{
  "n_layer": 13,
  "d_model": 256,
  "n_experts": 80,
  "experts_per_token": 4,
  "d_expert": 64,
  "d_shared_expert": 256,
  "activation": "swiglu",
  "moe_layers": [0, 2, 4, 6, 8, 10, 12],
  "n_empty_slots": 20,
  "router_score": "softmax",
  "normalize_top_k": true,
  "routed_scale": 2.0,
  "balance_loss": 0.00482,
  "balance_bias": false,
  "router_z_loss": 0.0001,
  "init_std_router": 0.0183,
  "lr_router": 0.000477,
  "n_head": 4,
  "n_kv_head": 2,
  "head_dim": 64,
  "vocab_size": 4096,
  "norm": "rmsnorm",
  "norm_place": "pre",
  "norm_eps": 1e-05,
  "positions": "rope",
  "rope_base": 10000.0,
  "rope_fraction": 1.0,
  "qk_norm": true,
  "attn_scale": 0.125,
  "tie_embeddings": false,
  "parallel_block": false,
  "init": "uniform",
  "init_std_qkv": 0.0271,
  "init_std_o": 0.00532,
  "init_std_up": 0.0271,
  "init_std_down": 0.00532,
  "init_out_by_depth": true,
  "optimizer": "adam_variant",
  "lr": 0.00114,
  "lr_mult_up": 0.691,
  "beta1": 0.9,
  "beta2": 0.95,
  "lr_head": 0.0163,
  "grad_clip": 0.5,
  "warmup_steps": 384,
  "schedule": "wsd",
  "decay_fraction": 0.938,
  "decay_shape": "sqrt",
  "final_lr_fraction": 0.1,
  "batch_tokens": 32768,
  "seq_len": 1024,
  "doc_mask": false,
  "z_loss": 0.0001,
  "train_tokens": 292200000,
  "steps": 8918,
  "dataset": "wikipedia_en"
}
Below are experts of layer 6 (counted from 0) of a mixture-of-experts language model. Rows are named router (the router's row for the expert), down (a neuron's output weights, with its number) and show model dimensions 0-255. Each number is 500 + 50 x the weight over its row's rms, rounded and kept within 0 to 999. Numbers have three digits each.
After each expert's rows: "comes before" lists some tokens at least twice as common just after its tokens as in all text. This comes from a sample of Wikipedia text that the model never trained on. Tokens count by the router's weight.

# expert 60
router:448485511541494471436529479487510538532458459472476516430403413464500416466572524446502522404568492409492538427466550508490468497505438500452505544535422475559494531596420533540558454469504512466496521535533451534434492521498550497472442427503513487460457423489522505437535492536532501505406557594523533514451543525479509439496642508489563451474466513493513431492522419476407428599565436405538538436331557513475471568510578533469364458500551481511491503512504400530506575456531500485484545451525398475539603505459561527590655528552575515544575449532416517543530468415480405495555540526462459449491461556560489580450510485488543411526498467475533533505546501515565462544542532443546416527384465508421456507580441504424548526493525516576470519462484482426540555532476524
down3:503525497477555448604567462519621536625550491607529508502511493549584494506508521463535618550473510495385466527524456494486456478537558447533485541494458584477487451525435495571502440540529509491492428489470472415447486586530529441511513575450539467445497493469461457544517438477473501423503488528413376456428475497499539524430430484508553563512464418518468463476496559543512454526571549523505472434452510418523494483572452420543462545578520532500465504468463483484462595557446593516523509500508560500538448520445563558409495405545514529551497557397420520446570504534443549576537487429613516545531472479487403446453492481484581483436564535495555464383565511462536542416450428527535528432462492439589523543577548448381497412537430448503540481485535571475514484451512611
down4:486475464522574486465512541516465541485485482580546539471523454530506568532513457559516470540540474448614559507562503593481468625531436399477652510530514376558475590527568530480552589429542456578432454483482537543534570447555508610472452459570492493536454494531484450451447471545484597526421434470489461460554548487530496499528462519418471601605503451481509508525503470493503492472472425546449505456513449586486511527570488475524516534493543544446555463495545602504466472524540478394419476460465496448574472478433503509477474565475470481410510448540502534494473472510564465480570517500466445466553503529508564545477613517406605588486440506487525512537435531479520566449593571479455515348483491554462497506495474498442497533601532346509532527425427528471506569438576478
down5:487475522534533579552514375423463483527480500466439481442516510466461570536457497548415478602381514470519478527561457525492501476465571565532553463504543470576478487493545510543476444582499589386396490477429551588487529579579493522424452570482454531507461537401506482500524629573452498519495538567437445551437560489501460535455479477548558498517497525518505454461564543525460435546525455529476472440497363536506491535590508519460534551471561530464502531466463467504571439507553509442486415471565520456409570562445485507535560474542510492552423390501520441502468548468508559388389477494584593540567495569527473491529531408439522525435540532535501579490546487475513571527459452570451427513482562496500461519532564544454541426535526452437505519522458344568500567417540480
comes before: "–", " | ", " |", "; ", ":", " season"

# expert 42
router:521468476508453434459467407583529495554500448509433499460425459481502402471562540438490538458524474485458506439511596503566444563504520559412570552555408418556507453555428571501575530542444489540467488415463464560428514598437574525520546437534549547509494462492531421511577486542526489608422544595457489535395490540482477414583509580575467433516513582453591475473569476413461437581528447464492487450480447511527490500531551537486454491552471496527566469598432430527519519510552519491446575460563479526480524474472514486524571501477538516586493481463386538582464489471471463463536529503484477520538472506565557627440497454521494480506411516403588501525553577460607478554498511505483407492505476559461498497554405500475523475406597424522505524501440424464590512549439539
down5:520663459497428492415554511523507457465550395440451459492550492551550598537482509425500496515571412510578531554582497586572457439505477528465495530491572534519589461494559415465501521543500526421477504545531492467491472522513485497509486510592536485535418398524528402427457567514492499459484476542482533422621462525466449577544539464502522465565554438477513507548507544508490450504503522461548435440419502440549465515457497416529369529463526563572545538429478495493516488464475454542453469486480483425421526512500535522427460497514455561466598547546482527519465593606474485460541525375582482431522514466571593533534562506597457425516472486462479553514475448531514531439488475497460541487590437531490536514508605470581524538505590375492528567467505461392500439475613478
down6:433586514442510508511399480503498519472456388492468408510585457490524483459573480431536494471614513528500538500566505551511472476425484510589537536451506438441579455495582527593572410467510510558584501556567602478461546543422500612601509594473499454578425551481548393563431483488549497524436553476541493473500427554495502436479482525384501563545496493593519524436435414601453566461458548602497541502498491523488534507504478485478501645516453576498548468499432510488481534482418463495616417475572529490455432526506517583418384597499456504533549547492497514481448493460449470503515561525571466412471546477496514438469506457527483515511566474519430470389441585541540495458464549471515443525470490419460451442521448466526482451513453484477500552508455558481540507527536456
down7:476446414507545465516509448405401517587501514506515510536497577545450504515508537455537453423454473528547465489535540454488600405495477440522556490541509477532441467513506547527500550426526500505588449503617424464563532565485458481468535523475550448601517461464451512532528492436524532494397518535590430510566553546558453454470505507446445530468512503509473528408485507476492468505499639479546535504484540497533447596511500410511520527465641474400487479472494541393445470423531419473562377496519397485462480537691528520488510535500552557526512504522428514549493455435537557420482479494554517547538502537555537439475577531402479483553459490499458598473469459434528450511451438569623453564539520464470446419433459460457476512472507453500576434598495570567470508518443530
comes before: "\n\n", " The", " He", "\n", " In", " In "

# expert 70
router:478501416534403455474485418491500477519415483421446493386467500433491474471508559511571517465454507390491499474542555429449405534530482503364491539532500506530597424566417537511531508525448410481449475419425485516486526570438600518445568506545502536511523507487586479507576473546552481511447537538423491502449527462475470477556562563559536501467509489460487407480567468447461520521574381475432423535460479489528416496511561464466481502541541414533550531524492490561492561499538536478512553509480504448514588488449532614529537514491480579546580490500434572556473445482519530557553603556403490424457491541560471506537410419532518467448467512493514512512481577494533464516487523419553383511467460522453443493551390500391554531366518424533497520369493462460539447531443560
down1:530525478512498495500526507491298471517477495527598551486555528489500546445438440515422497529558531499501434566508522398523498521527538575559469429510410491484510536495531482517524494421521523570472477488604493529528476418520459484584481546575529468539480445537448417451553545519446464515513507466523480382440468510520520410466440496569530471468525524535518559534552601578481460459489519475497621535594548516486541575580505419540471490423439580586521471445565563585465479566580453448441406542576481485458449476510470496510511445493376394509525486468492491405467521524458543550502572536491462453468625515479419593404546558424550523589451505496483484437488543553554506537426590511521450468547476483535533519533464521486484485513519577484507454544436480615399534562516468
down2:482519567553484467468440523388410511483482396460558441483629507461499502460487531476461471448480454504433486482532515429549527471525500579505430451574442580462576582496521505535530530475457444507470537580504554520581457425437510534497520506482624522512526546533489472464519565500624467482538546478534592515459522470529474470449608493649513452481482679538517553537460556573384453478520492541532477552478519537485443558411512521526463388451454534501474574496539539545477553463398498492517468499514404489525492465557487435534458472435581508479474528538549450473517498521492590534472616579527474476412548492506504581412532548429513505476460534422481509522486502507530532496511449472476477476457532550517554526455576527470513562433551480551509509403453355433532600508574571
down3:454494565510514488648471558464456539455476368521533499470437422527498570464474469466526423452509469483462472526516490522516545457502399461537508571575511508489564409537439500427432546506622458449537463487417524491416532522406503505503471462475457503565433474440530476537497497524460455456583526503547494466458401442551554516543462480543575475484539568525521474552486445438469513573478504503489647486490499437605561470502593498558547476487495593445425550473456569461508459436480609463421531520466435513510532601476596543424414457537465550468474499443442549495475485425583467434540538513489430485568615523449574522496470459490469552458528490523477412528533448385512467523456447581536499551572513493481412448482451481456389547501488501474489510480465538439634490473546548
comes before: "1", "2", "3", "4", "0", "6"

# expert 44
router:467509450513444499440575403470474481545436411495431558449467434394517406491526512417463497433534546378407520455463539431530456484541438524488564557583463506512609469505460553526535432464504444536513503493492480614409587572447594561452551369557569560553486526518498456453537516529549465580487535588465460596448520468481450470550589530510500507556492571497542459449549544409443537482549468531469490478459509496496468516510555532486509427533534464516527544522452471560509487531522514434445496485505446448608497401450511555550566508521527548537627492487484567519505482445436464476538515517432501496467461541557476576531500458477529366463446475463475585612560602488503503509588502423558402518480468587511529520490364498486506482470595456542486492505513481486544536554501534
down0:526362498531468514566509402541491388561569445537554527506552389568447538472440486410500466500459525526538440469481396485578536546401507478522548486609542575406504509502516495510562447530435563565482534489424523540487475471505531478468516483469462472460486488618451431504493456555471558579487533494507443598466477591473526432472432474448525469454477422375468503371548522520531427409418447487496583512529615482472527475472595384408590474414473473492400495522476483520502513430469514464546475419509548441460464592605506515558503480553544492460483432526511414465464521452474542461430453492457450571554500531502465498534570542500435432521504509512420507496573421561446429478562523519486536542582480545460421492470487481513554496487520475493538473465518514504596469534487507
down1:572448464480488497446474587546486594507467558614555519488471580478402489499505531471562529468409453447523486552496561582462449500476442507471410516365516527589422480503494495479528524449585523443409472539526457427485484435401447453557482535558422502443523541429483507471451485490548432418470436541454446467524550516452488606463581453462506522581442408527466522535488453591487556465523492554507489444455487408498396494489441521606453426558538534475534468487562513447496457519473554468500577437503417433388553413519397496454487576452479586554538546530428477487519486512529471501465500490491509507534546527539440443545534553534573542455572499504521547481455520475485469502437430511397581605450568450511580511595567581486478529519538542435493547528506499576593508484533462
down2:504476521537517450569560540467492534509538473518489572599469604574509376461529473510472599538502546434431418467507467518585502492536404518534471531472450548530495407465533481593407522495534526576480511427575490465548502446476497531441409511529508521514474532465449509524502436542461446492511560441497579501473524524499500512452450429399567529535433529591424521539532556536485559488480402486545579570544507499477530409504430507543444607478488507578527461492503470509479453464473547512450444471548497470555579428579423469556490490471386412586439594491523496544456414449502464561548483543475548500488520475563495462495493474544444469587565495421457425456440483505455509410545543431449481555510483503471474420552401497475467459394461479432527364492412440506428600458456579
comes before: "2", "1", "3", "wood", "arter", "6"

# expert 46
router:470500491501431469346479428473482521536473460510472530454482524452537425495549538527551513466551534388528488501516584480499446548528470538437531533493455461523555500551471542501521496456503481562407521501451481510518501563413548531396515457567475541459568490522581456451589454524492459582450529555470522532465509538515455489548550518515523481441540554504571461470466450400464523502530373446412515505449495553503427505578501484480437538514514477535557525518377454572526555526547468450426464398489491506579573462391550490543602520570489509542575414551453529499444432475374443526578608523442484454517534491622542531530478411473470450477500503439545532537499451510580503575562517413523495597475492560460509522515436414416592514467572499546463472528507505391610523452495595
down2:411437490480533395468449502576525507570481461468453512567464488401464469590514468530474513400564510554500444540479506507448570484492530478510568401521447459421419540549527537593557441561481526493464593511548467526538497543502447467550535521422526451441550473468567509466430539469424561482492515539483485492502426566495554516524503542475575521350564450458506468504506540457522522531540548418436518470472502461498499500588548576484508413353499551429505519524443450501489526460524475570605632459521494422485514443537427519531546516451499509426520555478445576444477437448501633389495461510602537513512361512516614531547457519562557508460430416400565486411419500432496497441571460500488443529434536506546470456487446522489463494519468552534521500525460452527507503446483513
down3:450459563524483441421439499507516626473517518620577489526523482475458439537512496551513529488483499505574508503553507464541551545572516441517521498460501505539503444421461489518480521479463491489521603404484570486583520497372533572509480531481450553487520527502458478561448574442495471477510520484467511433497360522490529517534497513547494513505507427529458507501442427472501583513457470460474505497581482587514473513509411534493478385488552570552563531500439545510480612538533552548491497474501549573484585572559493567594550424434616502391556469523459384558505467491499528466441525447496456484572464618447490461465483417573493540532418521563450493563382477519460456460502584520561526572540512494465511581559519489431475584475450413516626542578565443607541579510458546
down4:507482517501499495635472450463444470466488468506447453474604354549536476551395536447468444492514476538492458555530517542449504519541517512505447434517417565449389572517485558564513519574519520480558468538470558466468555526487493512484545405441501532419470428375529520464584490561472446472432499555457494542496519621526499496476440518506570504518492543459585538515521511445562446542469595424477480455582468493545503530503480472576473452445489594421518489391431491478458500542500562554491500567542579467463454586514573465492487468533532605468553481541469578545432430437562488426590488429487551565535554569527486473451484570538490497571515594522505554541549524510600499499495506502448507555625470475528550487516575559462428512471483496448477644596413518453549532533558510
comes before: "\n", "W", " |  | ", " X", " Al", " $"

# expert 76
router:590500502433388457439528420451464531510408549399490491475391447512565496403547485477523498533534527500488535428540527460505414504527442465423555544449432522500576515485460519555548436519446480535437533469494481540464586558450602533489611466544478621513508478528555498439560476562515485544395497561442418536508550481427480469464535481470523474501566518479481462465526456488412430571521452511400538485476427464522444469495555512437503468523507514512501531530558420574578566486568498476413558449612485523557553517428570602515514487519521491524469459452466589574538447473446436503554549489402472483514409512563510568461486454496450445477521453415492562524591482467515464614488547507517447529412468547464548486539418462455573525485599469492411518439398500438464521546536566
down8:493499517445532458498439482550471575484451481525525503497479480463510454513552457404556537414474417477467583505511530424502431522492523442506472531432524518411504505470459435432534483429534570589462510531467494584525485545409533454585552487447521507440489511530436581471512541487435482502427424550422447508495469619597498601402441454488495464491485503543445539466477444446548558429494480601449478428565477483568423445475557494469474404427440514479465425559415498598542499487488628546527436507454516517476547466543543512380583410470533482552495532402487516404472442573538448545394508428558491504475492522529478525568429513542477488474483406483531513477482447522520545486457452496556440443508457485517455479516561537516523568438541554539558497434332578464556602473469496
down9:485438479489500517494441410606471531502537454439491494507433485569525459416526434582535545564439467457510417438462460413504474497561523591516480458533551467483516562595483432535429515353521494457551452492437523519570485509492495462507545439418485513528553506553460602553526607571524619527513416569474570455479384497559520578523426499511482513455494446497510487501456514480530464468561433505514543595476527612474514433530498563441490440466461529469545428519579476474490578497535453537456554431508465516505484463506423447544450497559472533494505420511548582549473505481583608525503548592535570509541452554416532563473578494482548487491499484450477508579493418484520440517554489387505527425565570492463446506620502497520490591468490636556458433424489461537466445463492561
down10:601574493387598491444438575545571485477676491514465481587471541465493500504509487507528521446461455520489483503445451464544568566472615508495577502469559507516432471437549530533573501511499504499341517534507406550490501498498604609483447501488445446545532469466421478422512461503441510589526534483458489487494573626425549439591484422452522458463479472492524497385457469519460477480448488550447455549491431508525473517529501558439532507510469513474425503521470409516525465513478581517539505450531522458559562556422415432512512514524543484430468513474535410581507482569516446509392550528443475473577575478484471508489451487525571523432605473498541426534604496521447561542502504517547526475463550529481450508575530433424484540508537364547475595473571514566533471486502544
comes before: "1", "2", " by", " by:", " in", " in "

# expert 38
router:520488457524460498499465433564533565524501495439459548434526444444576499480582551436530524485554565456481515496603532500481481565513512620490482498487446546560659434531490599546521516540478460568513463496488370549440537556404505521515435463582557526474478457472560529463536470605531419600425531494485427533496573495477476424458523601593539500453518532463576435459521412442452499546490529498501416478424525427526503501520503419438470474579533493509438498505504483513535483492548559454457518373478422473528466493452548470528623558545528515504515523509472473644510504459419552471573539575439542452469458535571541490449481383474562460474512460456528523531639563513480499597514575506579424466431455534549523504435480437470516551463566439466474506495493510535535532534440519
down1:504490494507555407438477600542542494491523560558447464485537408520587492391500472435539556577593483499542547476468524536522591477544557531495439459531483443549409484506439476506587555451500534453534561516501411558449486535414497451456546552514538371557600492512493549536461527456554455537546477444451431404397518496508535519446609502560528516478542436490549554512577555500488507455520557433587493556445430483511466499543631540571505479508542464550537613492514495500549524508507425492457517485479450514487459589460536497550488482464496493514417569465494455518435396519383515457452493550596482485508536437466430500494475496542546546552482493437502404437604527452519490560459546507595523531532581529544455432545550602488472517349458535543509492480590501547460444540437498
down2:495497479502512506449470589542486516402540474391558594528538519510485397559514507564420495442479521516484372551417450454459556461449495542548426587484420531553574426510507609494473375492485501548479543462560564509532534576525521486485509492513530450502489537537518541465457539419514452515501482464449529547449547562459454405568525444497498598499562506506579433531551443534540506503513453493494474502639492533546445506561525525426514400438496528543575516549469565443542555470536547518497415441581483475464531499465454407424514588348652537478448509503457495465449515492483515474502403502535504441474517476516587498498543570444465540548445505540473522505468554545605622537491398499431451479545464475458451537433484441519497564421410488508520518485561464545473458562534492
down3:517487509463505515496490496545458464493550505520539530570430478508471535530504493452459467574538543536397555483447516496493459558469550443448409453501521479533460513480483461513532515598583565486518451562492604489540530410421516472473540551414429501557565456526487485611441567491502523442491524556499541483498464524429514451483479366515511441509474466553560374524435520558570467491421503577544486505547462481341505449450510391466485489478486475549425555536512452497450598491491436387499464551442434587328517562517470501481473450519526543451454587506584534442503494520633352538493543444433505556520552495440531528395516507499454489427526445549470498599520435529471540499465423547468428517543501568505554561492507499454508481554501544536507541580555485497519537568477396
comes before: "| ", "|", "|  |", "|---|---|---|---", " the", "| L"

# expert 13
router:524572482430495421410460496521463627513453515433483535403420495485477462431554521499464542449521558457470506442533501490538447581507542567397564526492469535501509482533502491532582514474453482515523562557542434490469575454425504577450478520510508519567491483478545516415481436513572455517436528498567431531507562462444535427499589509513500526449502541556505524436541390408417419579440524415477435389385478508466432530555523465484459458527544457594471564471497476558546623453524499417425563438558521442543588453495575579589535565512492493556542442492476554574528515418473439532592537488400449515456414576580476573533505496456540460484468459485509534524518474483489488517511587462526477535387458531499559454534517455492584580521509507466455500447434407426483473463499472
down2:520509529610384510405498504509505571470557529446558485489539516504535504554484528539528530506480504445541532472450508573530436587446486538453399518485496481521510509552536461494460512473555478497522509418536431452478463540431450412506480412482481558561469515509500481536547497469440649577476380539525413561450500490570492524427502505603485484538521454436459426431538563399531442432486513552462495473494477535480459483487539624537555612562421581494633550515515548557533473506600558540513475554455482460508571495504481530473480485462471483503513462450500522532488559436475515397460579536465525507455542403510470420571482512525436480379596523470458500497415516563552384553519544540449453576502508455399463439492437518546553439485601489565551457558495480528497561558557397
down3:460500518452473524482521466488445485518509554441535568455558498428508537545473571450559557485533504554531551547542435454458521416540508465459441469487496533471461512492392416474467477573524564441404508446429469505484442431505425495527440441600468602496521502587450469540465522511529497523472454445613590517505507375517547556482520484511550413396571445551562515500425544488448530454509467524512599484516468502518477467588504503497492429577516446495456563501567557440389494512423546442573513516570512480441472452518500462646492463435579472546461539525543438522519462546467496549504513497473554516608549421486489425553461378468452530459539462437619401474417480512541509484524519500541486493540542480472512557517476513484420530517513441694525450406506583486465579499474523
down4:434510573451550470433489525518460525578563407568462511516453501512442493509457569462521468532503439487534565500467598517457504422432426549420519446503479527548504543533515410588542440469458441435449537460453514444423610542530452496455431584461618535564503508468452506498496594490530501519442487414463514485519543535471497438490533530443593449450499509613471547472465544474439553530374579502437446523621555574525540500506545519419575465520474406485547541522452600611516464499408477499485506443508453531442547543519505465476413486546557399402424463490527604510486461541544474519485440515548460504506487480449540543558505421482465528515453498542558414512477441476494532509487505433468512425497577550472525479441520571460599536393625470502570446495532495483398533503460474
comes before: "′", " | ", "\n", "″N ", " |", "″"

# expert 73
router:477476438518394487434519416463419528547512542466495481462427477453532444431534519460600507527589519445422529432477563492488495577477534451430518512528476466497641543476432491551513492541424456471407528475537480505489505505420536514486507449544541533508517458473609454445537469518552469513405546538482456513490563566529458433497554519551536531431510515503542480438546464468484450535486464471471494474452443491548468556518507434469445461527572441524531533549402547582549602469575515401454587458569473456497586514414550496559487518524523541540530409528441513556521498476482394517544574541438488442464393556607510586486457473467524464412447435501440475465540485422515527569491526370596471488462458533440531442468479456506483596431504474464534411458447427387531591580450560
down1:414482451569537526509535399476476523419500492505553487537513442460523557440511613502436463490476450481513452413461506545573467485541377436427437495435460563539476534472500596499426467491467531476472522531571504475478507427519398509517409488549516570585439528627497565564530477534422521509551568519543521474608518549432409459409430432522531426519488525566583556554544443462547468499445532460462477563521516574612484448506516437496427546516513554512509412448559541502424559494456522488536545635536528534524483500564491466533513455499526490516526436529452511405503499392481505609462533554574449520492445546464477528502578480522522528452444479461492524422435500528484458476518489565576422571518473419505497496449555536489459573490432491445456388464452568502533422601542578
down2:524558517533463545514498464416422493480549505539495518542524540392426451413559518583449468455440516593446512492550450468517546517471464475480458422556427483474552470514596512570550549604545556453459556597415424527546486497522495506573532472478460494437499519540489547524498462474497473562546531467572466447542439430521584528460459426389451543511481574449545515462423450485518487466550545525513429465504531354442516441471501509431467467483506519543609413543401585456623454555415454419498485513474536507441447522507509487433503521490530516532483530529501486489436615526523453509326474441463445459468477530507500586532525507526523448580482489463590423555525449549556557480569533586541526587443493600511555595531489545573524479509475467441433564485486454560512519463481540
down3:577511464441523479545568542442468517539487539592467473493545522480509458527551452441480567470451534515475524536591573513521421544469521563549569484428562574485559507461478566485567540512458471491520469524533479436476542403478471481588538533447504585501541439520572492457471475472496311512523485434433471568525581440594484531494501500463567583524498461459491425539539534556541510433555517475366458487558396535455509490536504536525496415503586450468574574473509469513538444436429570487419510521442475465501471528544490473486410368442484595494451521474463493414524479462496481413462470390449529477507511567531383553550473441480532524453427550493417567533566506423595525420536458519449469571426448510536435469526518473563487493495505525417517577476530513464458624560533517
comes before: ")", "1", ") |", ") | ", "2", "),"

# expert 17
router:577556461504468452421458363578507568535483488396513574386338432410550484486555540459519545469557645443562494501507459555544411586515583569447555503500445521592526525542445537518541554526430484521444546465496471510479502589464556544455479430581475539539528516499525451461550413572536469542477494530443470498468570467458487482509513587519582437505504577520491487463483518476425469489510508488498433508472444489528458494520541429489419487507515478559489504492528496526492451506466527414436500424533546443455508502408544456531579556522479533579470454569451500587458506517493446483630499488453482497508498561520497514504444413538519469480460445464491548523574491497451461542570553412554480493408563548456478424545464497445563516362592517548398502469434407454554512458453520
down2:555335476570430497513472492443442477484488547577410484555530446423500521467448540517535544388530474553475505613453495536483552521497517496475474482492540526446419425490519556561552567470485456541448504470497422417464536517498555614484476497423518511542471468503577498529543379555445494544544523581439444447499481453548537533495477516469538491505480515434504362485504452448470588560463459412516556492494549424437592502513510591485540435416507583526443543463498473433486533455484604548487539480482556534495476536548555515473569530597407508533476412428445558553486503532515435495468469500534452551463485470593486485469448431585502424512552496511535501497508532492608502545539527543498560547404494555444517438492418506496465482525587519516431600509475487454598662500428542
down3:587557500419427513484466459396509502512465524455455550498585488540602555509539550446551432550465527523493547470442470487468428513536486536432454538512507594544518607382595474611437604504440510553521465476499433484452496463547571516540515458451539538528424414359595504497528493445497464516470544544499467521576487438484483480507447550481547508531459493504490518434559474502627516425477466519452480533498577537506530446526496506496528490495490630384381562438538576420507510538504438504575595439506474446571475534461511460557506538483458576540568533545593549541464478439429555426510510463502505508522466543572547476538467440449480442469440449482471583548466578488481502499473504470530487562522485547536485393502521504487481411567455434526475524550583585376465468473556566
down4:417571500492568485468505457456551536450482455524507487534552490503451561574531445554472588580492523526441495568437520435428492532470520455448388538544553564526513476512610480479435475464578563504547524537556511497491540463426502404645450519624504573443595429486588556532454526502618486465545492500545544482501560478433490578474454411437484543426458513541501451489476531470484419637544387491502496467524468504442534514440527508589497483540593553477540476483456500498500545466533470500577445532469456461507576532515537516561500490502582509457462588524501445474571510571404467567544398494606468531420550536479439528518505506570578450545554440514500493488434499533554596527437443528451465443452498453501499410428503536460474464521430621441485505550476439545458496504522578
comes before: "0", "\n", "1", "2", "3", "4"

# expert 34
router:543477519559384416433500453462481573469445457413495544400399520435576443466647529421524543533528530453487537516507557492482484480511527537429583553494459510556528450536419517551570577503452456526400501474445426515478472519423561550491505414516478524573520486440574443410494483587525494564490491534464477475460501500404464404542513570510554502525587541472508422474511463477475484570487485418499482485399527465591469487498488404479415466499559441547484543516452471550526553460507551493397553482569487532567538480402523546502586558502528511500535458546408484579514443420466492538568549456431515462491499613522502559446469455545510464503472468487567498583557469431572455542495532510507499500481482480536527456578455513448575519389594493571475518488426428417512536484403583
down4:486614504551468420467405532532477504424548474467545539488486349439574436481534502501483515459624486555528477523475564470493431509491421568492429386538469440511503511465494482516402499426358432545459455491591478510431434493504522471534476497507486485527499552556411464584564519498528454513494542617457478534549541535577505509533473504458527423560493405453571588584580554547562465458500541542561496495482617415475500465490573545498549503495442532490471442477499497576480436589473556450532409481456444585537484499469451458493563512474502505555547518500598546491423513612546470474457434438523512408566500572465437493541462571439416449582505567454494427566543454490473556430503467493502524463485512530491540416561431522466460512426505560468498470503491448446557486568522455
down5:457492532506493634432415544500444466484486462470601530428587467440473445519608539570473395486593480503540496553564562498498491558562388563462557498526485561474501558487535631490388537482413576466606536500475468473446447574489560553488459487513548433555473484535490446459477523479592528514511474557585480565576450519505420514431442530542538468487559415435545480495502549402489468504521446507467433537508600536487475436629540493496541522442507544496565486481540532671560443437529506425512563457481504526460505511473456495468526532586491465559492427534522502528472519490505574523544501424453571452500487499517498566434510603462510529494489561482470446545530490584533495503462606491446542480586442554597565457483454485562555509523470491511574488405487454474452569533510469
down6:504427525415591532526448488455436440535324437535474508580441447482496556475480529605590442476521494573486555482552480528477487486439462484427535510475483556513465433530472592483474493536455452592512497481515553433465525443576478435525525517491369509461433502467427447537518572445553497449502462475524556491505630507522531468486520483475518530532486505509468530498529476481521550529571445498479449557497473423476562487492500573462547531527487524475538463511439384444531407403501449561580608553616530467585550531462495580463444575438497545412501481525532549493395432542495469476520473571578504468419561453430604528500426554522570478509517539537544530606556561481540449540449539527502492477467451456509450546421515661486459464491504458539517479538449490530543567461574569
comes before: " | ", " |", ")", ".", ",", "% | "

# expert 68
router:545481470486463419410540492547428536536524443449437514488369498442496436412522510499494585504542554482463459520507532468545481434468524558422567522496403456477558453548506493582571571498458436521466588550529419510459537449477568537564454503520512595500550418450512468509524458565579426487435479528521477504440488471395506459524514545527532496474494625425475450471586447370471422480500455445539437425419491518524411507504502481447429469505499495477514483549425517532548557498547447487471577501528488457509566494428596517541519571529526503549549486543428582533548485447423426559524553517415390535503420515547507549534434516478514489508428486412569560573616557548505560497513579431497455536434522545437494479593463468490554543450529504491464542447492369425552496551431505
down1:556530576559553407516446533563447441510562441486519437471559455508497614419549476504503458426423436553503490524505480472488531381512436479467421471531563570540491384514537509558441542498477470357460511492437525517543552445458495564580471486482471552480469467473444462443593526484523453551554560432515593473507490541580484462495482540476594518498517475449441562468568523482447533592451510515600521477459401521501518489464434461485426614540451546563502404581527539439452560405491477472522470518400506438491535534419494619528476496501534531451525488573497503504462503534473533461456563487571482459470430559520474461508540586432523573597486562584474536517479506463548516564479579598476407439517437541556493550568527507477480413459516428566420425458464459504481453504439544
down2:508503568457562433526500531519610582434496601547473454406457553609525462490447504506478608500519536495456507419513542467465424503543640548560468539473445515463526560466579567473498422480510497611425510511493502586524457481488574555446614465496565542400484462482410451515485433487491520493523499521561448514347518504475465522484517453637540549458590494501507464481473469564523399538550456466553528479527543488522491580432489510560483465512464537529518542394534454440518464491438490457562470458412546462433423541475497457517529552503604612522487651511562507544512554568425525441572418498436489463518510506537496438490568378432549459497461481531540442464540505545517545517524521509465455471484471495567514499508488589502570434491526522492453546464509585531460506439512446
down3:488498486520458492492522520537442519521558480513474453551454386461450543495586559565500512519571459501428423546557560410544551561465425576508547488615565541579488528574487419498456531431459519494471462528477458508523454503477543558486372531551451574475502533515538515444499568434496485484429630532461519532541445505581453429561473524505552526438533469499528447541454491521440465559415554399513535462461555498461503473465581470522608567523460473542487531562535564541556492440479479567473466414543508457517480507553571497481415507576556530510532517519450607600519427517498439558507413595535502559479546611582499469504514479458509477416468505431519488480512526518397385497461606522483548490569502465582533495444603485449511541535534416453496578448527454563486616430480560
comes before: "\n", "\n\n", "=", "-", "- •", "F"